Below are experts of layer 4 (counted from 0) of a mixture-of-experts language model. Rows are named router (the router's row for the expert), gate (a neuron's input weights, with its number), up (a neuron's input weights, with its number), down (a neuron's output weights, with its number) and show model dimensions 0-255. Each number is 200 + 40 x the weight over its row's rms, rounded and kept within 0 to 999.
Before each expert's rows: a language model's description of what the expert responds to. This comes from a sample of Wikipedia text that the model never trained on.

# expert 10
What it handles: Year-start digit pieces such as 194, 199, 201 in dates and tables, plus month names and inner pieces of proper names like Lothian.
router,182,199,179,190,231,210,236,281,155,161,224,227,241,218,168,222,187,164,233,191,227,234,179,146,164,159,140,162,258,212,181,191,206,154,215,162,181,157,157,181,181,189,209,189,193,116,121,181,136,248,250,188,249,192,240,262,196,175,211,181,212,236,215,227,146,180,181,182,166,207,247,217,179,198,184,185,146,274,156,277,162,224,203,168,201,161,155,238,185,199,203,202,98,241,281,218,217,205,143,286,225,185,214,181,133,263,258,161,144,250,240,175,182,150,238,298,193,152,179,204,235,230,247,171,221,202,173,207,248,177,200,200,131,248,247,206,197,229,253,145,209,141,213,210,184,237,146,199,158,257,252,211,217,214,168,132,217,238,220,228,264,170,180,187,118,130,177,229,236,181,313,161,186,202,151,187,254,234,254,209,246,161,246,198,174,171,179,222,275,190,230,217,272,257,202,145,202,279,229,177,254,199,252,222,196,227,175,208,175,158,211,182,221,176,145,228,220,280,138,85,225,201,197,152,207,257,231,175,244,146,192,115,143,182,209,189,115,124,246,191,231,218,198,227,254,137,250,195,229,230,179,166,195,153,242,203
gate2,202,175,156,192,250,190,152,125,263,181,201,152,186,163,214,165,170,121,182,211,212,215,161,205,208,139,201,190,230,190,128,174,147,222,201,211,182,219,240,249,176,173,150,236,166,180,166,183,140,156,214,240,166,205,190,278,202,175,187,184,175,188,234,207,260,162,225,229,223,155,193,167,157,165,190,98,173,185,243,208,204,140,182,181,199,184,181,183,128,194,159,152,205,260,251,182,212,219,158,204,229,174,157,202,228,198,240,211,131,189,190,281,284,196,209,241,239,190,177,200,132,245,225,231,191,191,227,192,221,194,180,162,167,210,174,133,227,247,218,155,186,186,226,181,188,151,186,268,165,162,148,231,167,222,248,167,221,257,189,257,294,149,153,151,312,222,202,250,164,235,227,158,176,200,325,243,189,261,316,200,162,190,172,123,228,246,229,236,146,200,188,175,166,197,228,248,251,290,213,160,197,194,218,211,177,269,244,203,182,298,247,115,160,143,147,298,157,274,151,198,215,187,215,200,265,212,248,228,233,221,241,187,130,169,223,160,258,201,183,301,222,224,213,181,204,167,189,215,177,191,212,215,177,168,178,130
up2,239,192,150,222,240,191,222,134,275,152,179,234,196,188,212,156,197,270,203,245,178,210,219,147,160,234,147,172,214,187,167,136,212,200,210,162,230,163,191,271,181,181,194,161,173,217,225,205,182,223,206,168,269,154,214,262,138,156,181,180,168,180,178,245,226,176,226,195,228,244,229,224,167,136,254,154,153,203,235,245,234,221,212,223,205,175,168,195,131,203,179,268,236,184,231,164,238,231,192,258,203,201,166,168,123,228,220,171,152,259,121,213,230,213,181,209,297,178,161,234,192,263,140,231,197,189,180,155,248,186,218,179,249,170,221,228,223,254,224,173,178,261,228,154,169,231,219,285,179,192,114,192,260,173,190,219,204,180,98,234,219,229,247,209,296,150,101,229,272,222,220,228,197,245,162,200,186,226,187,189,147,231,297,220,207,210,309,226,181,118,270,255,239,174,213,245,179,214,160,175,257,277,179,167,89,221,257,232,218,273,256,176,145,113,209,263,204,230,172,131,196,264,213,169,251,239,149,234,234,220,188,207,207,247,237,199,158,211,177,220,230,177,187,199,203,234,180,282,256,207,230,196,232,220,197,220
down2,220,167,235,238,156,163,167,159,244,204,250,212,281,169,254,198,232,141,182,213,185,149,232,173,215,224,198,233,161,234,223,230,225,188,195,154,141,193,126,206,212,117,246,184,170,99,247,185,177,282,159,211,208,253,207,182,235,198,189,197,240,237,135,255,255,222,263,174,145,170,127,128,229,114,233,219,192,169,223,162,254,188,191,162,74,162,211,211,248,154,164,211,210,262,180,240,221,199,174,120,236,259,210,199,125,168,258,286,186,211,235,276,179,240,252,165,204,252,274,189,208,156,210,149,257,253,152,249,142,168,202,161,230,185,139,103,175,207,221,215,206,267,289,237,198,171,224,270,198,236,196,195,185,207,196,202,201,199,201,241,202,207,214,227,190,143,181,166,197,195,203,206,150,144,293,221,177,136,166,242,211,170,209,219,200,211,175,180,240,190,241,221,207,199,273,204,205,203,253,238,197,183,240,227,251,260,186,192,206,288,151,169,218,278,180,240,199,172,247,193,113,229,202,180,171,169,192,233,185,256,168,212,256,209,227,168,173,223,162,258,161,217,188,169,140,182,199,252,150,158,159,206,138,281,205,189

# expert 36
What it handles: The word the or The after prepositions, possessive 's, and possessive pronouns like its, his, their.
router,240,234,139,241,222,175,249,257,219,220,191,167,191,191,196,164,228,223,166,257,216,241,181,195,207,217,233,221,247,269,161,164,158,209,226,255,204,211,228,180,255,155,209,114,247,218,146,165,212,248,242,192,165,220,279,185,180,192,182,204,227,127,244,236,161,246,117,226,158,171,200,241,140,209,170,182,189,183,165,180,144,178,135,149,198,153,185,238,227,192,180,217,147,248,187,208,203,144,297,244,268,171,189,201,200,197,168,197,281,158,231,213,127,224,165,223,145,169,216,211,224,209,290,209,240,179,245,255,172,181,244,86,211,183,240,177,204,161,129,202,223,274,280,155,188,173,202,170,155,185,208,156,182,261,196,218,220,152,133,137,252,225,224,178,99,245,247,250,231,153,178,239,187,188,147,148,193,140,224,213,151,234,148,212,166,221,236,199,133,214,166,231,225,237,214,214,176,230,228,145,162,226,261,256,220,243,237,214,143,228,157,151,222,223,234,228,199,167,167,207,165,157,184,177,132,196,187,201,254,100,159,152,168,161,239,188,215,204,188,269,263,239,196,179,249,214,210,198,183,189,194,196,144,104,122,304
gate1,153,212,220,221,193,235,155,206,190,216,189,214,134,183,185,209,198,199,165,206,181,231,173,231,263,161,201,140,179,242,245,144,187,313,232,155,225,219,190,175,207,134,188,210,197,251,250,204,249,252,202,191,213,127,240,235,155,237,216,177,210,198,160,205,239,193,83,174,273,252,170,272,211,170,238,263,191,178,221,167,126,242,264,186,237,84,193,201,304,189,203,165,208,215,215,204,191,174,128,216,241,165,190,188,259,189,200,197,216,154,189,187,198,231,186,161,257,219,188,248,152,198,277,142,153,185,223,200,206,194,204,181,240,175,251,182,243,153,260,245,252,177,191,267,186,179,168,162,202,239,122,267,218,192,229,227,206,203,173,158,168,250,150,174,258,247,231,200,165,246,258,162,257,189,233,162,228,170,188,127,219,262,236,110,146,267,223,148,227,157,179,138,208,142,229,186,260,201,204,129,196,186,200,165,218,181,224,193,97,205,232,177,161,157,178,156,187,235,250,205,213,214,192,196,170,239,211,170,84,283,230,220,144,138,256,200,212,153,237,197,201,106,166,231,182,166,112,181,202,173,197,242,181,175,240,161
up1,181,206,165,186,201,212,301,210,151,251,264,195,179,184,151,145,162,144,189,201,190,234,273,185,167,92,253,165,206,177,205,207,249,168,240,188,209,151,192,218,110,219,267,169,219,194,251,166,236,201,222,260,146,165,218,181,246,243,188,198,246,231,74,205,241,130,171,207,207,180,204,158,259,168,155,254,232,192,281,201,158,213,239,155,224,220,234,199,255,242,239,233,182,167,169,253,230,225,214,181,216,216,178,190,188,193,150,208,212,214,212,166,218,182,147,218,237,206,193,210,122,234,197,145,157,215,252,174,164,202,241,208,210,147,175,233,199,166,194,212,222,148,151,202,229,136,199,185,245,269,214,164,238,245,270,252,183,204,179,167,197,210,190,157,211,229,171,245,224,132,195,163,176,135,158,202,149,200,156,201,189,155,209,282,166,173,173,71,172,238,122,163,146,180,260,209,178,198,271,199,199,178,274,198,199,234,218,200,191,168,160,178,251,249,204,206,216,104,236,195,196,245,175,270,163,167,97,264,231,237,212,247,223,227,182,222,146,279,227,233,162,195,185,165,301,279,166,230,218,232,225,151,195,159,238,272
down1,161,179,245,180,256,201,251,174,174,200,176,163,235,197,261,282,248,200,187,198,193,248,198,240,233,168,190,235,228,233,237,202,193,267,191,202,134,172,152,280,166,226,219,189,256,199,190,144,280,177,216,261,135,203,189,171,227,248,163,179,158,214,203,189,188,155,208,161,154,163,183,221,175,125,152,182,308,151,189,115,211,302,263,220,178,151,156,261,169,192,152,209,192,171,188,164,195,155,165,217,267,190,185,254,229,184,182,149,217,128,193,221,204,165,201,198,222,173,148,176,164,221,243,240,210,197,189,175,184,252,302,177,169,123,199,176,168,245,215,213,218,147,283,234,257,195,162,218,182,187,295,238,261,201,251,240,216,182,175,159,212,219,130,181,170,243,223,226,131,242,150,172,123,196,266,141,206,196,211,173,165,251,226,233,199,279,177,140,176,195,186,189,183,208,204,169,219,91,250,181,207,164,249,170,209,207,185,197,184,135,180,221,307,265,156,183,188,197,260,236,137,202,269,146,205,228,157,188,209,197,178,237,169,185,216,176,179,237,288,184,207,112,176,200,156,159,176,182,235,223,150,207,166,140,283,193

# expert 2
What it handles: Line breaks ending infobox fields and sections, often before headings like Belligerents or Personal details, mostly in military articles, plus word pieces there.
router,187,222,173,219,165,187,185,198,230,155,140,201,163,164,225,259,158,187,205,263,142,190,213,226,209,151,226,235,129,212,211,232,238,147,227,256,188,189,199,183,217,187,203,199,190,178,191,241,180,275,198,207,170,130,241,140,255,151,164,160,224,239,224,166,218,198,209,186,134,158,253,150,242,140,178,182,253,151,246,166,151,218,214,225,211,140,236,302,168,231,175,216,188,187,191,158,202,197,230,240,166,86,228,181,240,174,170,168,151,172,238,216,187,188,204,218,247,106,167,176,240,193,171,155,136,143,195,244,140,182,153,179,178,274,187,222,229,203,215,128,266,133,208,124,243,228,183,185,178,161,311,149,228,143,176,160,219,210,233,305,267,249,159,243,188,189,149,205,205,218,122,208,150,214,210,121,182,195,282,244,252,205,150,216,223,206,227,273,239,241,221,245,212,231,170,180,219,189,215,201,229,271,258,184,292,182,189,149,202,178,214,202,188,231,229,201,216,137,127,204,163,122,234,229,200,200,221,141,250,205,193,203,294,172,174,213,217,132,233,248,239,201,231,221,224,120,226,211,292,235,186,195,186,189,179,124
gate2,192,229,203,273,159,158,179,185,302,156,143,154,182,234,237,175,259,253,223,165,129,154,176,150,243,171,281,280,237,132,208,276,175,194,173,234,212,170,179,181,256,206,199,237,199,172,200,249,239,197,279,201,180,188,143,194,230,175,205,248,195,196,223,255,222,156,196,210,179,169,253,176,205,220,231,209,146,189,242,182,176,172,179,216,210,207,149,260,246,194,205,176,213,217,162,180,150,245,179,215,109,212,195,137,167,275,115,149,224,182,229,232,223,260,269,252,176,267,225,196,172,147,213,187,174,223,99,205,172,204,198,233,227,257,176,262,230,275,169,163,234,177,263,210,315,206,111,225,186,163,211,149,168,242,165,247,195,237,192,214,204,217,199,226,169,186,172,293,213,158,216,240,123,230,256,160,196,196,209,254,197,139,165,181,175,188,158,330,120,153,155,236,221,181,204,165,154,217,178,176,190,167,188,237,170,203,167,225,154,283,214,180,174,177,207,163,193,218,207,297,254,193,196,153,167,164,230,221,177,194,160,227,268,218,140,247,161,205,210,205,259,226,187,213,174,177,199,212,136,280,184,176,190,142,180,192
up2,189,199,216,191,193,193,201,218,167,173,149,240,208,174,245,123,212,143,200,178,72,190,281,201,150,148,205,226,212,276,226,239,227,126,175,223,155,181,222,108,256,212,178,246,228,278,262,279,232,122,238,256,270,172,163,204,222,165,86,241,257,193,244,213,194,159,228,208,193,239,237,272,159,226,214,211,241,192,225,216,252,172,273,215,182,160,250,228,211,150,199,216,234,182,157,201,202,191,226,162,246,255,213,226,225,252,223,149,206,209,251,325,185,120,221,195,228,233,205,145,147,183,138,241,163,178,223,203,214,207,210,187,163,200,222,204,136,165,232,187,171,228,207,220,198,204,199,207,217,190,233,172,245,209,189,177,175,201,108,227,244,207,225,221,169,212,214,194,169,179,255,169,139,209,184,234,223,199,191,197,127,208,182,193,128,195,183,218,211,155,142,201,170,224,161,89,228,114,171,202,123,206,265,248,200,166,133,189,201,166,198,181,211,195,177,204,297,234,171,171,249,176,213,219,194,211,125,219,182,239,215,185,216,149,176,260,223,261,217,172,114,158,197,255,210,179,239,140,222,246,265,241,267,244,265,160
down2,145,187,175,177,202,174,200,215,214,200,221,253,178,181,154,208,217,250,214,177,194,170,141,186,171,228,231,141,224,128,227,139,160,222,237,123,192,211,162,243,148,218,186,253,207,176,208,175,209,196,121,185,239,213,239,261,240,204,199,212,229,174,223,189,206,179,160,230,264,226,232,273,243,245,255,226,224,146,182,198,212,139,147,226,257,214,179,172,187,149,201,180,118,252,321,201,157,209,79,194,224,269,152,170,152,171,153,259,220,250,262,177,93,245,136,170,235,151,146,266,214,239,192,254,183,201,237,170,202,181,231,186,200,245,195,154,155,203,205,284,161,219,211,249,192,218,285,214,205,221,189,215,158,211,234,182,245,228,225,155,154,146,116,238,130,167,201,171,208,145,176,210,259,222,188,182,151,194,141,182,139,252,284,214,164,219,180,116,176,209,195,211,239,209,137,203,204,196,208,154,247,119,168,211,206,119,182,233,194,187,194,178,147,166,185,240,205,218,191,172,205,261,206,188,189,186,222,143,180,223,193,280,145,157,279,162,220,164,124,139,178,228,185,209,208,258,118,199,263,208,135,226,221,248,239,233

# expert 27
What it handles: Year prefixes 200, 201 and 199 after born or in date ranges, plus headings and opening words of short entries such as Related, Places, Coordinates, Died.
router,248,202,188,180,232,247,210,217,200,255,150,240,189,201,158,201,194,218,137,229,274,155,203,181,250,137,155,172,151,253,189,117,180,156,148,121,190,148,166,224,105,145,195,195,147,197,251,204,278,263,270,123,175,169,180,166,183,163,223,165,150,274,184,191,215,266,188,277,184,185,239,191,223,235,233,189,254,279,235,217,271,178,218,185,176,164,152,224,223,204,208,195,228,142,162,191,282,252,223,213,270,172,196,214,159,130,124,204,163,194,262,185,190,212,173,193,196,161,228,157,136,201,202,85,178,111,212,121,256,200,217,154,196,214,246,171,186,243,124,152,182,255,255,221,168,221,141,213,204,253,242,205,184,244,220,255,219,161,220,197,264,172,227,184,198,228,150,182,217,153,154,258,246,160,197,197,196,254,237,227,171,222,259,240,161,176,206,221,220,158,216,213,260,195,163,175,227,164,220,251,260,174,197,154,138,180,163,190,183,229,239,167,216,185,134,188,233,232,176,181,184,214,225,210,241,195,63,220,199,172,259,225,186,173,211,272,220,205,232,194,285,208,226,231,163,231,202,214,247,122,228,210,170,205,182,262
gate2,260,120,199,244,197,157,148,235,195,315,186,183,115,266,156,157,278,270,203,254,222,259,224,125,179,169,141,231,214,183,166,199,186,173,188,145,170,232,153,200,186,232,200,227,196,221,250,190,164,206,267,236,262,230,199,236,219,202,199,130,210,211,232,230,232,228,136,274,174,209,298,123,118,221,245,184,224,246,247,222,218,181,169,287,241,227,198,258,147,118,212,260,230,169,212,175,225,134,191,265,196,181,170,167,137,100,182,197,224,186,156,229,216,237,152,236,219,162,167,215,242,191,195,207,235,220,181,218,154,224,155,227,192,182,214,219,212,199,206,175,249,162,198,194,248,282,192,193,225,261,291,240,136,193,163,218,202,178,291,177,217,210,219,193,211,197,177,199,219,223,176,287,218,105,231,205,274,227,242,203,199,182,204,180,153,129,191,245,175,202,182,201,276,247,199,162,269,193,145,207,224,248,191,188,220,96,281,214,144,245,253,109,146,157,239,134,181,186,187,194,218,141,206,166,151,201,236,211,193,161,198,184,161,225,213,202,217,196,207,208,221,201,153,198,195,165,133,221,168,172,205,167,230,196,220,198
up2,235,191,178,196,209,242,194,218,209,223,172,237,183,275,262,213,205,213,188,260,197,153,138,138,135,185,197,195,250,224,214,219,185,202,187,228,172,164,135,252,178,216,189,107,225,281,246,222,253,174,188,215,256,241,192,198,224,103,153,148,231,214,162,146,146,222,277,287,130,199,205,188,177,252,137,191,231,158,235,206,229,243,260,237,176,202,208,158,251,174,141,141,203,141,281,153,265,148,159,205,215,267,250,208,116,170,175,172,195,183,160,209,215,129,189,190,166,243,177,177,137,253,178,197,222,294,161,161,222,195,238,182,184,162,199,165,192,207,208,185,192,174,281,159,178,182,245,162,210,175,149,185,220,171,241,178,198,200,141,200,223,253,217,191,129,161,221,163,202,280,222,278,263,169,167,235,254,243,209,185,115,153,246,200,175,202,262,219,200,175,190,282,262,215,205,218,247,192,146,239,200,229,292,160,173,211,192,234,218,132,157,130,202,190,202,164,179,218,174,187,191,122,178,247,193,133,143,234,210,231,194,199,150,202,190,169,246,209,175,176,205,212,267,200,126,159,156,227,223,190,197,140,130,95,194,190
down2,208,192,212,276,251,229,180,149,204,185,198,161,206,204,214,207,218,182,161,198,265,212,213,251,233,211,187,246,202,216,161,119,208,225,212,217,132,148,227,159,201,154,186,173,145,158,172,189,205,156,101,199,138,247,173,183,224,257,236,196,186,176,219,145,147,183,227,183,193,270,192,149,269,153,182,201,187,235,223,141,143,254,244,205,178,226,236,230,161,268,257,174,190,234,235,231,152,101,178,177,247,232,128,133,270,144,268,131,242,200,165,235,267,180,242,187,218,191,229,182,208,171,215,233,165,193,204,270,187,174,206,224,231,135,210,188,184,243,213,188,283,200,199,268,299,253,229,197,183,242,187,168,151,222,154,145,199,221,259,135,267,120,153,228,171,180,212,267,167,285,169,141,150,206,170,173,230,234,167,228,201,170,232,215,173,222,241,146,180,264,170,167,261,210,140,240,194,179,205,172,165,189,221,192,197,268,173,194,235,234,165,163,156,198,232,188,233,215,187,285,138,226,179,242,216,146,176,301,192,232,206,169,254,122,245,201,240,231,139,294,161,240,257,186,162,237,217,186,170,255,257,252,195,187,187,177

# expert 47
What it handles: Last digit of years after 201, 200 or 199, as in In 2019 or 1989–90, plus some closing parentheses and colons.
router,204,103,190,194,90,179,188,205,212,186,224,202,255,143,195,184,201,233,139,196,202,283,148,197,229,215,213,195,231,250,160,182,120,225,208,236,282,252,176,163,268,193,179,192,149,188,188,214,149,271,252,236,188,225,224,217,234,203,203,162,157,230,193,153,230,141,155,203,194,167,168,153,193,137,258,251,172,163,183,258,231,196,190,132,162,220,247,279,334,204,149,297,197,156,231,218,188,241,179,224,178,180,230,227,178,234,154,206,217,188,201,182,171,204,145,182,140,207,190,174,228,162,228,104,165,142,228,238,117,203,309,183,216,227,170,225,240,220,290,249,195,192,233,177,253,213,217,237,200,219,166,182,164,181,184,195,158,196,237,176,180,151,130,238,203,214,185,209,191,182,117,223,229,159,278,260,200,214,157,175,170,190,216,221,186,211,214,178,168,221,198,174,116,253,190,231,108,183,250,161,115,139,138,178,171,219,225,200,225,275,195,168,112,235,180,187,222,179,222,167,257,242,235,174,179,233,231,151,239,242,227,135,186,147,146,243,224,212,218,200,176,132,130,181,179,221,192,251,154,229,196,188,195,232,166,252
gate3,171,240,257,166,246,259,211,174,271,205,141,279,220,148,201,203,230,216,219,156,141,120,183,275,179,247,205,166,164,87,225,200,179,279,165,212,197,209,225,200,214,207,198,183,225,197,170,220,208,128,206,151,252,200,229,270,171,160,145,213,251,230,160,222,148,179,213,158,200,156,166,289,206,131,244,128,162,218,233,198,206,255,189,164,237,194,275,191,216,226,128,184,246,129,225,231,218,215,184,242,221,244,185,238,230,165,186,200,230,228,186,215,280,165,201,178,214,171,221,216,117,143,210,197,201,279,230,158,151,200,274,153,242,228,161,195,228,236,130,189,183,218,204,133,209,184,79,185,218,164,208,204,253,279,209,243,135,260,219,212,224,213,179,210,225,218,220,215,202,191,193,248,284,229,210,230,243,171,143,229,229,214,154,221,208,299,205,157,227,268,200,257,205,159,258,196,211,175,159,237,190,302,178,249,123,152,257,194,242,213,160,212,202,158,203,121,259,215,176,189,233,118,212,210,181,155,214,178,143,211,143,199,261,177,213,192,154,194,172,185,177,219,194,199,285,217,162,133,190,172,223,227,192,137,169,174
up3,183,244,228,135,185,215,134,224,205,147,151,150,125,200,171,185,196,212,205,149,175,202,205,246,148,208,187,180,207,183,200,204,205,180,200,241,212,219,139,125,121,226,191,216,167,196,106,175,166,150,186,168,264,188,141,197,182,144,211,254,280,224,195,220,138,288,262,172,187,216,216,260,218,195,230,220,144,45,153,239,223,143,184,132,195,248,205,150,226,284,187,219,194,206,264,120,192,206,180,198,139,253,240,196,246,230,159,150,192,162,192,148,223,205,217,238,214,140,214,202,195,182,173,143,232,222,222,188,235,183,223,174,209,147,274,236,255,211,198,230,139,97,256,111,232,227,203,222,219,233,211,219,168,224,199,165,165,166,200,250,165,246,173,124,201,160,212,211,264,266,161,182,232,133,190,201,164,195,143,186,176,165,204,168,204,284,131,227,194,234,183,276,209,159,126,214,160,155,212,126,182,190,202,182,171,225,146,196,226,165,233,151,198,241,206,189,258,256,225,192,187,192,217,189,221,191,215,109,262,216,176,241,196,130,187,202,169,216,225,177,207,111,189,145,91,222,204,187,179,247,240,171,200,202,182,169
down3,200,236,263,166,218,235,207,199,264,246,241,265,201,156,182,133,204,144,167,263,232,229,170,163,203,184,205,212,126,225,182,159,172,209,200,239,169,187,198,267,195,196,154,157,225,160,230,222,190,260,150,214,191,234,234,146,228,260,188,156,151,263,228,200,164,197,168,135,195,183,235,223,178,217,138,187,193,233,138,212,202,137,221,250,198,198,182,290,307,183,224,199,212,194,194,173,143,185,210,235,221,277,231,206,234,223,260,241,187,202,208,185,256,170,238,180,240,206,216,160,156,157,158,259,226,258,202,203,194,136,136,157,122,238,173,192,178,295,213,157,252,265,151,216,173,277,218,179,213,170,233,138,171,165,176,244,144,205,172,241,209,195,267,267,181,170,179,157,164,140,204,179,240,253,170,240,288,212,240,216,187,189,254,150,197,188,215,173,213,262,151,124,241,146,180,242,211,140,215,185,168,148,238,137,235,260,203,295,176,179,237,198,122,214,233,200,145,260,168,263,168,183,230,191,152,164,174,194,162,223,211,232,210,148,229,154,227,164,124,255,125,264,186,129,185,188,175,171,224,197,164,218,83,230,203,209

# expert 16
What it handles: Inner or final pieces of common words split after a first letter, such as c-ir-cling, quant-um, p-ub, except-ionally, NAT-O.
router,165,265,220,192,246,247,103,169,161,176,208,147,196,197,187,141,166,136,176,203,146,150,194,174,170,143,125,250,171,117,144,281,270,229,156,256,238,173,244,196,115,156,225,195,145,153,258,206,176,138,199,204,232,215,239,230,251,213,253,227,182,218,205,212,191,171,213,148,202,297,228,241,244,169,243,192,165,155,121,173,197,246,252,241,194,182,178,181,154,182,274,123,169,253,144,159,141,195,167,199,190,237,152,163,220,199,260,155,168,198,224,248,221,212,271,158,214,112,215,271,211,268,182,181,178,210,208,219,231,197,245,260,186,218,210,213,156,195,159,242,224,218,222,180,187,224,256,220,169,160,199,172,207,211,228,205,200,193,198,185,233,248,224,195,172,179,200,182,235,219,220,219,214,276,212,234,197,274,186,211,240,188,167,159,166,207,242,212,213,191,214,177,194,167,235,156,240,186,232,266,192,224,221,247,181,265,216,148,245,151,178,223,218,223,168,163,156,242,174,181,169,139,163,282,258,205,140,158,215,276,197,140,175,161,117,198,126,132,163,213,183,186,198,132,145,101,190,168,257,237,265,229,177,161,304,191
gate0,174,237,159,182,250,226,168,212,197,167,173,220,185,172,162,143,249,122,191,161,188,303,194,199,207,194,251,106,246,178,181,213,216,278,232,99,160,156,227,196,227,203,203,137,166,253,205,219,173,206,165,231,280,186,150,192,227,168,234,196,139,232,191,178,225,187,196,256,192,217,185,200,195,248,204,144,160,234,176,166,201,250,200,241,254,130,264,147,178,189,179,173,177,161,227,242,149,173,163,220,289,155,152,240,258,188,234,252,199,207,249,161,162,218,165,191,261,221,248,244,156,271,271,199,254,192,275,181,136,234,280,231,134,244,232,154,84,178,257,199,158,186,155,233,123,135,194,215,221,197,245,196,151,226,194,145,197,217,214,176,192,184,205,248,244,276,226,211,239,214,189,173,217,178,256,174,248,139,172,158,195,185,230,232,225,186,159,179,187,100,240,201,325,186,194,182,182,226,241,152,231,145,200,172,231,158,251,255,166,164,198,195,193,210,220,268,220,210,247,200,232,247,214,195,196,197,171,214,129,181,254,198,183,185,228,201,225,199,284,254,206,150,102,229,217,160,226,214,207,151,191,244,137,217,204,246
up0,142,181,261,223,166,197,171,259,218,218,186,238,168,214,232,200,148,165,221,197,189,175,184,261,165,202,181,250,238,232,269,160,213,184,137,181,206,167,284,188,141,194,206,200,152,189,270,244,227,143,168,182,148,264,159,276,214,303,216,106,116,140,286,235,203,223,209,127,228,238,232,181,197,188,211,212,214,178,234,137,176,167,202,183,141,162,247,253,215,143,131,212,246,260,114,248,154,215,138,203,199,200,209,189,192,207,190,222,163,197,224,116,214,197,156,220,176,174,131,221,208,179,220,188,173,160,234,181,164,149,162,156,243,154,277,198,193,213,232,264,201,161,164,162,192,241,149,188,190,196,266,289,222,192,206,299,158,233,198,134,226,200,228,144,148,148,244,170,151,216,145,220,203,216,106,217,133,154,186,199,238,223,147,211,172,230,178,216,195,213,252,77,199,212,235,156,186,144,248,224,225,193,220,225,147,153,176,178,220,222,152,185,268,238,175,238,195,121,133,219,145,224,181,235,257,144,182,167,232,291,139,198,173,226,170,166,203,156,236,207,210,232,215,183,208,205,173,219,212,238,213,169,180,187,233,240
down0,137,223,185,166,148,206,222,240,190,286,250,169,110,208,197,274,247,203,217,181,159,211,181,91,226,210,222,265,243,218,201,217,201,229,167,184,128,236,236,163,138,189,296,180,262,188,203,178,203,238,246,137,279,179,186,248,247,161,223,195,157,208,162,195,165,174,189,182,132,217,257,233,207,137,175,214,237,124,185,230,142,238,154,166,272,123,235,159,189,162,230,193,223,204,249,188,193,129,251,196,249,144,229,195,236,241,164,190,224,204,178,237,247,167,249,183,214,231,145,240,218,117,154,215,88,172,231,191,197,168,179,234,168,220,170,205,234,206,215,151,210,207,154,137,175,146,231,225,164,266,145,213,148,206,220,171,147,235,223,210,236,144,180,245,146,185,240,172,173,207,225,188,239,140,179,189,169,175,201,238,220,203,285,179,168,169,214,164,154,234,119,215,195,274,275,186,192,169,222,157,202,136,172,150,207,196,194,175,164,160,153,208,135,175,169,172,249,179,196,184,223,76,314,187,148,201,241,219,193,169,182,212,214,201,187,236,185,198,222,295,278,232,235,206,195,195,164,198,243,190,161,187,177,255,258,225

# expert 43
What it handles: Forms of be and have (was, is, are, been, became) after subjects, plus heading markers == starting sections.
router,218,203,159,281,167,210,207,216,260,159,163,141,272,180,258,259,245,169,236,221,195,213,193,126,188,193,236,256,241,185,233,176,233,149,180,198,158,219,217,252,180,226,177,182,201,260,186,207,235,213,225,135,170,123,218,251,200,236,154,176,137,112,240,194,182,200,150,195,197,136,182,231,210,218,245,199,245,168,186,213,198,228,172,195,211,111,176,273,256,162,171,234,171,98,285,113,291,270,157,207,165,140,229,201,166,210,227,251,149,174,331,221,200,170,228,213,250,210,181,199,244,197,254,210,169,267,144,233,222,227,213,167,222,199,197,170,235,186,193,110,254,175,167,183,214,213,158,169,214,158,259,138,145,175,203,204,156,218,241,182,83,183,212,114,241,254,236,200,205,206,199,265,213,205,306,241,171,192,192,245,173,202,151,221,196,206,136,280,184,203,102,180,220,156,208,251,181,195,202,201,215,141,231,267,181,214,221,186,211,183,222,207,227,230,245,188,228,148,234,170,163,248,239,154,191,153,213,218,185,176,225,226,212,227,205,178,177,256,147,189,185,208,208,215,151,149,171,259,185,216,183,163,256,160,178,110
gate2,235,272,106,150,190,181,268,191,211,187,135,219,166,226,97,235,148,156,249,202,208,220,184,157,221,148,204,167,187,197,233,244,202,268,254,185,225,222,241,197,200,177,189,190,186,201,137,162,182,265,113,282,228,209,236,213,228,294,185,213,194,199,220,137,238,159,132,199,219,207,223,170,197,222,154,230,190,206,226,146,221,134,227,238,214,175,206,174,183,202,142,111,133,191,258,192,151,81,234,210,239,207,200,174,180,210,200,251,200,178,233,132,172,246,198,184,146,162,199,189,219,173,193,150,259,209,197,261,204,195,179,173,232,291,209,224,236,176,176,214,195,158,201,246,164,156,209,171,170,198,201,235,177,248,185,240,270,216,198,197,216,222,214,198,135,205,202,158,187,166,285,227,272,282,172,190,201,191,202,194,233,198,136,247,205,137,172,222,163,187,177,264,149,206,182,172,182,279,238,207,230,200,246,221,186,187,275,268,224,291,174,195,211,113,213,241,111,205,182,104,247,225,202,165,201,236,260,191,245,176,268,116,221,183,211,250,170,211,207,196,207,205,193,212,248,168,273,128,226,140,319,199,202,211,213,173
up2,249,238,132,159,207,185,188,230,167,131,189,191,229,204,207,243,173,180,142,185,237,107,196,208,245,132,225,208,239,251,274,191,224,138,168,214,200,209,193,230,266,191,205,153,214,146,254,126,213,232,116,210,152,204,230,81,224,199,150,204,197,190,200,213,215,198,166,299,192,161,274,168,226,213,157,213,200,204,157,168,175,223,194,177,180,169,203,276,166,147,152,126,245,212,218,204,238,205,210,230,162,237,251,216,210,180,171,272,215,174,169,211,172,216,264,152,172,138,260,134,208,232,218,209,175,220,210,239,180,197,242,194,226,204,172,150,258,209,218,158,172,168,220,196,265,186,274,222,161,157,160,188,204,325,233,204,242,189,219,209,201,180,189,206,136,212,221,156,198,222,154,177,258,263,184,182,128,210,188,182,169,208,111,184,174,104,246,261,229,151,241,251,113,171,200,177,249,157,205,220,232,194,234,199,203,182,219,222,191,218,243,223,204,99,85,151,204,196,129,169,205,196,235,195,205,190,183,138,217,160,289,194,203,258,161,253,194,214,216,318,281,145,246,208,179,210,260,233,211,162,194,188,229,209,177,181
down2,120,179,177,198,146,232,130,275,182,163,112,150,140,251,203,177,301,202,235,179,235,196,237,208,154,202,168,180,166,150,250,195,179,147,215,159,186,219,231,182,272,206,211,188,179,195,171,195,190,231,123,238,205,228,178,207,231,201,195,219,208,141,164,225,219,139,214,181,182,186,177,176,296,184,192,233,195,234,133,222,274,161,239,228,31,204,190,221,175,230,281,288,176,196,161,245,206,196,210,180,191,203,169,193,140,222,196,241,278,178,248,152,190,138,188,273,188,124,204,146,177,150,233,226,228,209,185,284,120,192,240,170,223,222,183,196,206,199,178,175,216,194,204,206,239,230,200,262,195,150,126,188,268,204,260,204,253,177,206,183,221,163,185,198,252,159,216,184,164,197,191,161,202,216,174,196,231,211,220,171,204,158,212,236,127,141,197,190,162,177,195,197,185,145,232,211,232,171,150,240,203,247,187,113,135,304,200,211,184,192,149,232,201,228,175,173,111,199,168,210,95,207,278,228,228,217,175,250,152,190,166,334,191,200,260,207,230,235,213,244,215,184,230,211,253,208,131,214,213,202,171,226,156,219,238,231